{"d_expert": 320, "n_head": 10, "qk_norm": true, "attn_scale": 0.177}
Below are experts of layer 3 (counted from 0) of a mixture-of-experts language model. Rows are named router (the router's row for the expert) and show model dimensions 0-159. Each number is 500 + 25 x the weight over its row's rms, rounded and kept within 0 to 999. Numbers have three digits each.
After each expert's rows: a language model's description of what the expert responds to; "gets" lists some tokens that make up at least twice as much of what it gets as of all text. This comes from a sample of Wikipedia text that the model never trained on. Tokens count by the router's weight.

# expert 14
router:460497526493511543494463495490536546541468501502461511493470506523493478497485479515476500478455510498511490476506514522480470453475512520506551554518466524513500512454512506502472505517545459484499474491465498527486535537506507483499512454517469487457502470504468520482507512513521510508505482464515481490481526510482579490508505510451501547536512490475522468480515495515493503545480506533445507486504463466496471542539531499503464478485472473493527469472513484532490515507483538
It responds to: Tokens closing a sentence, table cell or line: word-final pieces with a period (ia., o., es.), closing pipes, line breaks.
gets: " |", "\n", ".", "s.", ").", "es."

# expert 28
router:503519525470501476500576495491460471513508523459507469513497481507533498546509550436502503471503492470533493497490520507496515499458501531513476483475551490503508476489523503483463503508509517525504511502514480497457506496474474486520505500481493471488486452443542472478514471475536523512480492512512526512470498539527518514435482503498549471463505514486489482487528544489500509450470459527520479468468486543508510493546489526500539474493466526553544497508495506486505510515512490
It responds to: Digits inside multi-digit numbers, especially map coordinates, vote counts, ratings and prize money in tables, such as 68.00-4-17, 7,59-3.
gets: "6", "4", "2", "8", "7", "3"

# expert 24
router:452502502477524503459455512492439525534493516501518546485479511508558551508508491474475506536493467521534486471491537462500481509508506514517562495475494458523549510476495486492502499520494519453495486522527509499489468471506532483504446478502538529523487489522457512499494502480496473539459494513528477489513502503547491524500535521504491539548517482530493552459459452523455490496472481504493527534489488498494498483508502479502486499487469495538509499487519493505451502527486545
It responds to: Determiners beginning a noun phrase, mostly the after a preposition, plus a, his, its, their, This.
gets: " the", " a", " The", " his", " an", "'s"

# expert 30
router:499514488477501538493474529512474486551479485489522523484473475529487531541487547512474514549447460527470505497517520503498482469488512513506536484506470485525521513463499520456495559463527509512471515525485512483497510506505511495483503525498464513446475472480506541484510492493516495523498480525486438491496463528506531481508544498485492540519550480521487500463507493510450530518489442505470525478522484511474499483477477476477486528522510478559529444486475512527476522484520525
It responds to: Line breaks and sentence-final periods, plus slashes in URLs and and/or, such as season., es., github.com/.
gets: "\n", ".", "/", "s.", "es.", ")."

# expert 9
router:483503525506488485469478526506495519496550499520455443530509520464458517485518467498524525503485508472481481534528503521511506468498495468536573511512470535525534489496445500516533484531500517520493501472512495506484442517511457473517520493469511453485469492486511513516537544485444485482476508486491523497532534505536513454531452453523519477482499494516488534468450495502493493473489501506464478476512476513494482506542531508487496502535504479502498473535517501484498523555471516
It responds to: Main verbs and their -ed or -ing endings after a subject or auxiliary in narrative prose, such as made, played, held, tweeted.
gets: "ing", "ed", "ated", " made", " used", " with"

# expert 19
router:512456509468514508515541498506500529525508528508490471519552532480492516482514526500504463462550534502491494493530488504462483514526529466476467486536507497474455481518473502540523486557464478501469482488486522523545498512481463521542509497528502496515459479456495513510507463524495482488477483527496508466439458516509502486509463475511475524521485488472500522521514500508531504494488511499517524528497560541493522466487534515460505516491541515464508504487539474494491537462465443
It responds to: Short middle fragments of lowercase words, often vowel-consonant pieces followed by suffixes, such as l-od-ger, du-od-enum, Coll-ater-al, bro-ker.
gets: "in", "ad", "ot", "od", "as", "at"

# expert 4
router:500486468550509497496474503537461521478511496486535489506505535552462458476542473476545454491526504524501488534509519494476485548478516477483472548501515504470462455506463514513540476472525468545482481473493518485508502510535471534499448507511508543528561515512516459484557511492485481482505475466510490527488484540497498476483516483491457456512508501486503530483493473502508471526511538493507484458518515505490511518481496509551540503514510487512496529523499521521549488502473480
It responds to: Word pieces and accented letters inside Spanish, Portuguese, Italian and French personal and place names, such as Ló-pe-z, Lu-í-s, G-ius-eppe.
gets: "o", "z", "a", "é", "ie", "u"

# expert 18
router:512495501536506494513518517499472531476523504515500470513501517478504481471465521505477463480501496552457514527497483490458496470496479462462513541532496500491490481515503490475488486482497514511499503492549467523476471513519492493462502514491479506477477503531451474505506467483520509482508481528489513487519503544463488491503535549521435508509523491489493541521513438513491469515468489515500478548503475507575508506495529534580521517542542513497495522461507538521544513516479458
It responds to: Inner and final pieces of scientific, medical and Latin-style words, such as -idae, -ensis, Animalia, gluco-cort-icoid, in taxonomy and drug lists.
gets: "i", "us", "a", "is", "ia", "oc"

# expert 5
router:473494506501513486489553476495530495495434511498525509482483478487521512547454512531482491544470501515519541513488514503549479517516547520512505485480526514487520496472528498516462474495467517516473514518488516528447548520505499488500485490474493502456503492500448493492481450499511492528528522551511475555526513489436475501506504503483475518466470489498494530520471501506480518519520516508541512484484507456550492483521558493512521502467541492542516478480528538452497518505508468
It responds to: Colons, dashes, line breaks and pipes in infobox and taxobox key-value lists, such as "Phylum:", "registration:", "Preceded by:".
gets: ":", "\n", "-", " |", ";", "s:"

# expert 7
router:527525494507516506538523485466519495472485511459537518512493516524516458519530507454580528491458503514487476442512498535531473521477513523502441491500527462506531516483504536516522504490501486516566503483493480507519512540511515477472481538454525491520513516510495464483514477509503495516462534517456509484497443482475521462474508503516528445502522465507465468510490504478460513459539534497460496527488503495520482513518489506485466472540507485504507512515498486521513474508539504
It responds to: Single capital letters inside acronyms and call signs, like LGBT, IGN, ATP, KDKA, IRT, plus sentence-initial capitals in names.
gets: "C", "S", "R", "E", "I", "M"

# expert 17
router:511502506501485515441478476485478499455539488528508509497544492479526493472517475518492469472504461484447519547499503511473516536468489447454477517544500526490489506525482519542496483517468500529530460516499519492542518511525495509500496510537488499500521450497534490516524498544526498509535485474527492491513490505524472466461468481498475462503502520490496531510485517479531475550490536479548492495503570478493501480498500506533484492497465481464495510431539550478513526502494513
It responds to: Vowel-heavy inner pieces of foreign or uncommon names and words, such as Ses-ame, Al-me-ida, Dar-je-eling, Bord-e-aux.
gets: "ra", "u", "e", "a", "o", "qu"

# expert 26
router:532499475485509518485478493481496482498502475527500487462467522530509504503482495539520518537461486517513511509497516491560489516517485464478523537486495446544535481480535502504488528473490497495506490524516524470536546450498540497484529475463518484491507514515512503504489526506497525497484514504512509512476505483547477523473527517459509533519503512505505480510533500532517521482460467461478495514520442532450483504479439501480475509416526529526498497451431513488512525494474511
It responds to: Linking words starting a clause or list item, mainly "and", also or, which, who, but, he, as in "whether or not".
gets: " and", " to", " or", " which", " that", " he"

# expert 11
router:517491473515527503536510494510527467540462480517541533446490510491494485576481508546467523543501489502499533512495502507543490518504493519526512503477460513532473519473489457455510478482493467527479523499502499476439537444517483524495515478476502487479522508515461479506485486549456517503494497519500483474492506471455531503499468526507520503449474480505514537487494495496506474510503476472503459540482546496502487482478550484484486532533485477504530517505524480491525559491520525
It responds to: Pipes, semicolons and header words in tables of results, elections and sports stats, such as Votes, Goals, Candidate, "|---|".
gets: " |", "\n", "|", " ", ";", " %"